{"n_layer": 11, "n_experts": 32, "activation": "relu", "normalize_top_k": true, "balance_loss": 0.00283, "init_std_router": 0.0343, "norm": "rmsnorm", "lr": 0.00192, "beta2": 0.99, "train_tokens": 538100000, "dataset": "wikipedia_en"}
Below are experts of layer 7 (counted from 0) of a mixture-of-experts language model. Rows are named router (the router's row for the expert), down (a neuron's output weights, with its number) and show model dimensions 384-511. Each number is 128 + 24 x the weight over its row's rms, rounded and kept within 0 to 255. Numbers have three digits each.
Before each expert's rows: a language model's description of what the expert responds to. This comes from a sample of Wikipedia text that the model never trained on.

# expert 25
Description: Dashes and line breaks opening infobox fields like "- Country:", "- Rank:", plus has, had, several, There, Total.
router:137157108086109122104092153120120156083081125127134121093114141150144156146158151139118133114141150137148152153090129127112188097150123096134120090102143135103156091151078147076087168150038140097162166149123092154146118145144103129159099137136117100140103118143178102161113128122146156150125155137126164106111070127098144092180112174114070111087141129157106128095144128130133170113118
down1:104127131123137121123147092130116103101079129152157164097108140089104089109160194118151108152152150124136194156119103129093116130140095116127124126125129153113111169111156100125135172089096081161119156093091159144157122153147134156108097137128151139162152111128145140107113099116114144129130154106150134142153170104159098103159125139128128160178112120129138134157152132111144131155101
down2:135152163103116106104106149131102136134158100122112111169125116087179117145093138117117149093151117126142100114142115144104131115133091122121097090106137184125110137146120138117107126106132084128089149133153120093122133148148057124193124138104142156154117131119119103099119130134110125109136124128128147103114140098158101113106104136156105144107151194148102105109145110089059158114134
down3:138136126137093113139113128125095129127111109109131148122144105194117102126078128142134124123208120146140145114108116143137153105103120105137158137095116143145103105108112113123135139134086131140147144113094099114089121149138126088108135159112118134128066112200138104151099113101123141145160118134116121134161091146116148097122122053148113148128105096124115136171118162117142121152165
down4:099098164101170129146110109150171154123128106124152130140151179105086111140125115153151130145118115115128168112114150095127134113132190121136117142106132125117138091138161123145117118156127115117100098147140132123108116118078130139153119139129162152130107151115083134122137103131135119134137119133126096096103096134126125152133131135147146110155099154159124159137128139121180001151144
down5:126115100136146169088156083085129091125098104104125107136130102152151125150129061113089163132174127106200122116123088131154150146131097141123140142119135094131140179145150125093133092171167170137102180124133200102116134148149095124079129146153110116099166128116153141156100135129163098112176067128117045143109112104095132129095144137156156142156112105118089126115125071106137101133127
down6:160125115193127166110150120178151105148109098176122141163140128106115140096108126140071152112096101088083147144085126103147145148101137073120153130151141095141159135132129129173131118108127104139111135134130136133150190116157159154144116133139090095135106138144150112140110094132129154149141110112160131145139086125121109132162116158130130117125137113112099172164122129074113054096147
down7:112145136110143099120144148150120091141124116116145089142103108130192143150090123144152129104181124115117123099106149132140133134137148139089149147156132134106100135104129114145113124114126098122095134131094119145122125082120128112131149143124128124143128128148075122130166097108111119135118133106170094128152155116130093169121146116120114146114119142130073113108132131128127098129120
down8:153124107147110116173138159117130108178159107145103137145143153088123115095119159136130124107162114141102162140096140102144070168100141128126116163159084130115141120122111131150116115132134104086164117118100133148117124109125192110130125101163105103126185131154187141081093162131155139067116158124103175170139132105129138102138121142127115140090093174163165131128141119118131171136124
down9:164145116144149130139145133107106098123082135124103112127167137150141150148144148102127119112104120157121124134140132106061094137166116142117110134104152147095159113142119126091125085130145137100174164111175149132153121142156071203087114110119094120126116113080109113127111115123121117084126108126146169140160107089145111120093139120082120127119136110103112107158161151153151125086080
down10:137148153132119147147180113115140152100125137135102124150143136119125100183122118144142118126132138136130125104106141105123140119119157123158125124152127123191130137117143109134133126119106145095140130133115107089118136092113119126125120092124140157160116133092134125104129139102147111113118144107136075107119150147128114134094144115128158101127129095078127122133077147162126009122127
down11:136166142166130081134120168115091115140121169121128123128123146130103148142071149102091102131143151123109173089186145136142139087128143166171090118136106095148182152140142161150140133157156153090154140104122090100139173146105105133130168170156125146129150144120152082113156137149158124141138112145105132142103085064092129141102174113136117114142115097128122143110094146098137111154094
down12:100147125124122133097124148135073168124102132163114121107111168176114108131143162094069114152123145120122110147108153138110172105131099125085158140136144096130121139152133129078125100118135123143107134132178131135124126147112109112105168155123175143132123109056083139125193107141114136131117136127127095109149131151140133097102107165124087112163105142164142134131164140177111151110123
down13:147118129123165102100137103107146127140125156115130148136115130169076112140153125101109151079170097137095086139130159110115090157132168101102143155147152135111130133122084124170129157082091127125149104119089076115090175135111085092161137130123158160133148154154158193164139132106122092119075156117104115180133129164161109123139132102081131174120124086122179118111148120151107122134130
down14:139079119120145118136146120117153128130096102122144177146134128107137153109139131106120153156161129147116117210128146123147122134184138122117141077085165171104134119130144139163128185098152143105122102102122129114119166083141145102116119177147103103091131151119110102147133145126144090094122103130114137116143083138144134188107156128139152158135113145132124147114156189136139024156133
down15:146113155146147138114123114149126136128074131111166091132150113140110111119116170146107143120166113107155145110128141133166122156107138146111146088163158126161116129141103111073161101084114154096149120078106102117104157175117152094114132173119138130111157095118098097138115131154146134125113112136137123150155131179104135128102130176125094115149156128107125125098132144130118000109127
down16:157132161120150126145156116160147086128108103141127077103120143163121138135116135104135132124121084119148134145142161108120135103147105135139135152150124115148119142100123124123154114126129129090143135136108131131100110134110125129144159078150135120173145138123143163134070113139132116116152121124138109147138056084156138164111087085166187107125133160123107134145089127124158097114117

# expert 21
Description: Closing table pipes, sentence-final periods before line breaks, heading equals marks and table separator rows, especially in election and squad tables.
router:153126146131126049144132126131122135086143140165113187110068161144150132130111144142138087145152113128093106095117141144112115117143132103115154118132162159161082129127108111126165107081099171099124155093089116124116128122144067133113142126096108152102154104116098133146135118126120097129160119042118126132156060147161144150107163115102119158172123095133157169091118107113123143073118
down1:082099154163135133114168136145120145146121156109107140163114122163110115155115155133131128062151134189109135108096136126110146130147147129162149111125088131155163154154147147102126119128123143158140148141111101134113142165144128151143115116148108127150101123123124116132139103129156097147121093129104152098122137099129138173167156117090110133142167094121113136176121136179130079169141
down2:088121108134135102142146119163167116123093148097120142145184151051144120130141177129121109113104156130124145076147119147120132115124128139132129133187127185129126152109128170128122092122145151135109053160189093094102152100144144116129100129110081138074152116118124127126155121132151130131108121133141186147107118143141174128119090163167107143127145121076165132150138139119152051161088
down3:138158131105155129135110141155120142120119088139142117128168139164101148140146149097132085158113117160129138122131074154100096133104165079125112127115122115120117138111141134146172131111131137187127143153107127128134100167151122130115157115115153149115159110157099110104104133143125124128106166134126140130120128142102127142209149135134121120156117096135141079106104130123181042116115
down4:099117165112101140158083162125094129131123088101122145129126120138100127155107170168091129168110156116146144120123123116156113138162123102128179093141117114141130134134120128127143102146103132127130226142144112127155139139149135108148115149122126088102137108118137144177111141148145139141127122148062109134131113128117145102125115106163116129115129136141101133112088131133128179073093
down5:178107105125147111109146105113144126134111137084085152118130113134115138093120081149109103106108143145148132175135134081155161100074147123142073179109152089126160158080145113100141130117135132151115109115108137121111133095090160107077104111167104116100122125151164119141146123127140152139097094102141135160115115130115143161135148141189075189138142106089106117138122155141129140121159
down6:146123117132169124122135093148146170127164153147136157153126108111137104109145109170139144114143152148111120114147154122150151076095144133131108165095136138099111204125162108140152126165164103110119089129138159162138134147136170109156161139141135103113155169127139125133142162130095134149132148123103150124166118141109134073139170104108162152081111148086124123087114146136164161158080
down7:159121124092176091177079136118118121132132089138094109166157137089088146153123108105135154131118107081115139136159115124133084103146130122121135120131124129146105124102150155147094124089177150138122160173129100127150123139147144109122160162130106063099099087126152128111129144114108058128120148128117137103148107121139120183147119127175122135131134126145089180153112150149131121082176
down8:094109119091118154085143109119113143079094137132109128096118101178110133092158130158152137151169145136117134141158142109131137146106085184124138128102122097125132142143131157111146158170149104151150092121133174146129109124099125137159139050153144152137138126129135151128185111159084113141138151168093091110140104163128080127136122124141132129143132122105114123161138149138102062156127
down9:142120105165148182132130117127082072138136145132156157123163090114161157180125075118147127152138095153174101122130158131133154112150132175120156094177139112150137121106135106151131153115113113130128142114098144115144104152118141123138106132118131121109154140143164121099099127177118118148127118166118156104142118108114094129184123102144107116090131108122122147129117079114126042124106
down10:118132123137075152079100113082122106081116127150103125150163186158138127100147118051158128108122152128122139102114099131118128123074097164146117149107099083097147108092123131122161154132161133095119173135115138114142106070083118124155127146110148145142149136176130134135149121108168119113120174139121108138089116108140149098116156174103130104114184132085111134143143126122172162124149
down11:181085123112087102154114101108114143139111123112128149137157151070127139174093148108131089110120061145114152149117121122135120130151114169102107125182117132143136124130187116158107089124125154167130132163112144192134124189122128152095083073098156098128104061132152121162135091164138171118136094141112192100172140088142111129137117113145116111147150118123158152118142089143194071128109
down12:120143139125125157128155109159196123094139135105076120183116103110178139129117056140158117082157135121140132104105136141119148105092138158137137125146105151105111114140110152161140140097113135087140096101098128142119099116149128162122131168126149132121138129128104127091168108151124121144159117136152121142071139132129148075180114111171093171110121115094126107105122124139161184121129
down13:122162130145136125144104113144145142180116119159120126099134159124126128135157148123124149086152144090132084118126153102170139148093133106110135142109116143125134122160138148135092153124146102140128085116135124128129145134158147129113128150119114111183105105124113136136109137125156106144109102144144122143157181138103102119125104129123146134134142117110113111095138121140117000145151
down14:139120102129156098126203116115137139135092128129101101095122126108126083162153146176124163137115130126164122128116119111109141144134144142145094105132174125120159144132146121108139086130127201114119160119108125124148132132116177110126103139080131162104106111165133138130117097144133120142101171109136144181118140135163126122124143129099154170125100134145156105105092173125113208102144
down15:138138179106152131132151135145149111148145128144125130080113095131108163104114161109136129127137145103121138156128150136132070136148133135135148133142148126112116148124114091124126112119145154128136164144091095128138118166094149137143112088135151089117158102129164128110097171147163133130117138106126186124114165139125127081156116138150141124146128128124166076168138117134142128126125
down16:147177172107148120099101094136119095171109121153145154139107147145125140127120150133137127061124124135138091139129106151142124132123127128101156118141131127125150119120136132105155147126147115141130152147114114101059098146160165128172134120075150142111172139145120101146147102143144143150115104124088137082143098126109113133111132164099109100071140130077100140118147075119134097124161

# expert 22
Description: Kinship and biography words such as married, born, father, daughter, plus list dashes and conjunctions in genealogies; also country codes like GBR, ESP.
router:165108104115090115099097131138140122098092111141131148145160131145125127110092092148139140116127087132077154122146125141109121100125120099139103125177118167122104099103157158124184150162135122162118143134126167113138127114155135135115087070143153105129133136146180192121147123140134135122091104178146194120120146117127140176117134126158075134124159078140076152157125127074150099150093
down3:116093077154133088148101108147124121128116122132157176127075133159138107190117162161170129141073115102106126123127138131145167091110116120144109090112143159129133066104121169104075136135152080151144105087098121126130104171143121113133103151106099112136155080127137140058158119110162131129072123140087158131140135105133125124188145128111145108081124145110114146148137103148104155101116
down4:126137113110133153128117146127136102150131164093149071087100134096121143123151126125083135118114128129155109149150172125146084124122103115143126111129115098144135116127117138124114128120161132102151102119100152154115118131128121121103105137108130160112150154112131098081135113127116142079152094109119137124090140127111129126116107110099138120104127124127093135072095112170142082092121
down5:077093147121126135130133148150137131149095113090112121119108114166175060141133127110107166112151124131140117160152120121135159122105148129143114131118146130151130119118118197121153090139022122161145104145158099122144135148113103136180145078098110120135145133154131103109135064117138138137109137127138133125152135129153137160141152140144176094159106146126124150141118115100143135121100
down6:179216159106124097163133170119155086090116158126136144091105147106149119088089114119102183125145152133120103127152142131131153130121119099121131200106102152150113148109147095143118152088104104119121136167145084094120116118130192136103118180139138135143170162158111097132116150145086134148119082115169106137120113077138113085170137092121114146127106115133152097125124127116095131126111
down7:120128124108149126144113094109117106124153135102108122122092189118150142109111122134144111158121145107147127125128133125144089140096139133125123115110113119135142128116109152133112129134127104126146113147174117135122156125124122121096145177129137127120156152133133151150150135130111078112087131144122123129132126138122129148127154135126111091081108113131149121131110140133124000107143
down8:112118177088169099096162129100128145138156171112125151100125165151151094125127080120133125127113083068168148116157119122126137136120139101154141123122163115160143120112077104137154151103106128126146131109126112142148116159155161138150099145135148100126119119106112111123114095100129132143153144166126138144166165129103108129128111120148144103132116133096141166136066122127092112132156
down9:124128150176099138121134178151097123102137135159150120115109187127135092154181148129094160128165164103118161111106119118112165149145158136166146077101163129083127130116140135096137166173146087112122145098075135162132116133130125095144126143137124143144109149143131119154127136127123157127154122102146121105157110118114126112109165128154176122149140097126139142120165148152139128169158
down10:122055145103164151134136133109156168129117115172119094138161132108135132112134134112110074185120113150127140127148130105145133127176130166146156106112107142095081132115091116131156113146096170146109137123153110138143122114164096097087162149129099087121118104132156120150126111171114103140128160098117093147140123130112127091170126044118154132144147126122160132140101112124100149117131
down11:204119195111130156100125116120148133126130145130100136157118128128125124114168100151160127150167141105111112091115099113134110139111168131142079108108133123135134125161129106135161135112142141100119131142121102123129129105143125140102170161147070119115136167126128127099132119136134091146127084134136135117149128124134148176144083160094129117123116103134145108108153091152169088108129
down12:141134113134124148074087141123113125151121173143132144120150122171126081113163121145153098154087087159106132130115145102134124062122139119131125118099157105153183081083068126118150139143131092101119137074117074142148103121110158136137086134159170123104132119122110136136111163106123116123156148139141144138138125160136105155134159146139143140102146136124113176098151102146109078139124
down13:150183153152124093093147136157167106119086101125111169158133109148140115111123151173143149118167156094141141111092159119140090120125106059138137136106135112108145118105092128119123121124147111119123137106086119114173129122132087108160166132124144135040154130111100208165127138161087124095164167142134123158139129106122128185116092156120116098085129087105123105135124170156141114131097
down14:123156145111116146164121144100121105101111136105139139136123108151100128101106126104119103078180135099137154103140135146160130126144101131093140127140136073125148143155160130160148148148150138146145136188104131113153156100141106115154120125113161173150152113179144143116119150123137156105168119145121189145133099122130144170143090099115158136125114125164137092154142106133138044129139
down15:132147189139040091128122172133148114094146062115120137186100116102119148143119146121141061132152129111121134116117114137108140098131121107146116136130146116102128115139130120111145125128135105163133132137147149136092158137164100107150120187086090124132156170126115129118145138106156140149111125139138184134153160186122118138129134134114100134119109102123108108121140167088139218124137
down16:125076095124083079164108132131143104135087101113075080160204139122185124157115177107119147150092135135124120145134138111107117143127089115121132121123155114131114137139092135137144110117194140151130166156170122154143136122115148134151122125110160125105110124151132117067139098115135122084150134186092138093103160146159097137136108129104121170116131124165109121115175123097151155149092
down17:106151134141126137109124164128086079123124121073120142113158131085160123131142140092115169167183157157168132117114124158110150161152103119127081060149112142112113104141109122106138133122154186124097160074108115169160083133178124136110165122168124124099115097156148090135111107144098126092110088149112090082136153132184127104127124153126108123128164105125183161135114123149127116155124
down18:140130155104112083145130129149168173123099119096161112098115108159081134116102096192138084123107116100089102116156131118151128115128139130125159128102128148121140133172111153160159140105145144137146152167145118117122090147098105154148150094160151101156134126138120089096135119105134153097127094138120115170122107119148142118139119117064117167122147116147118108090118130115131098150106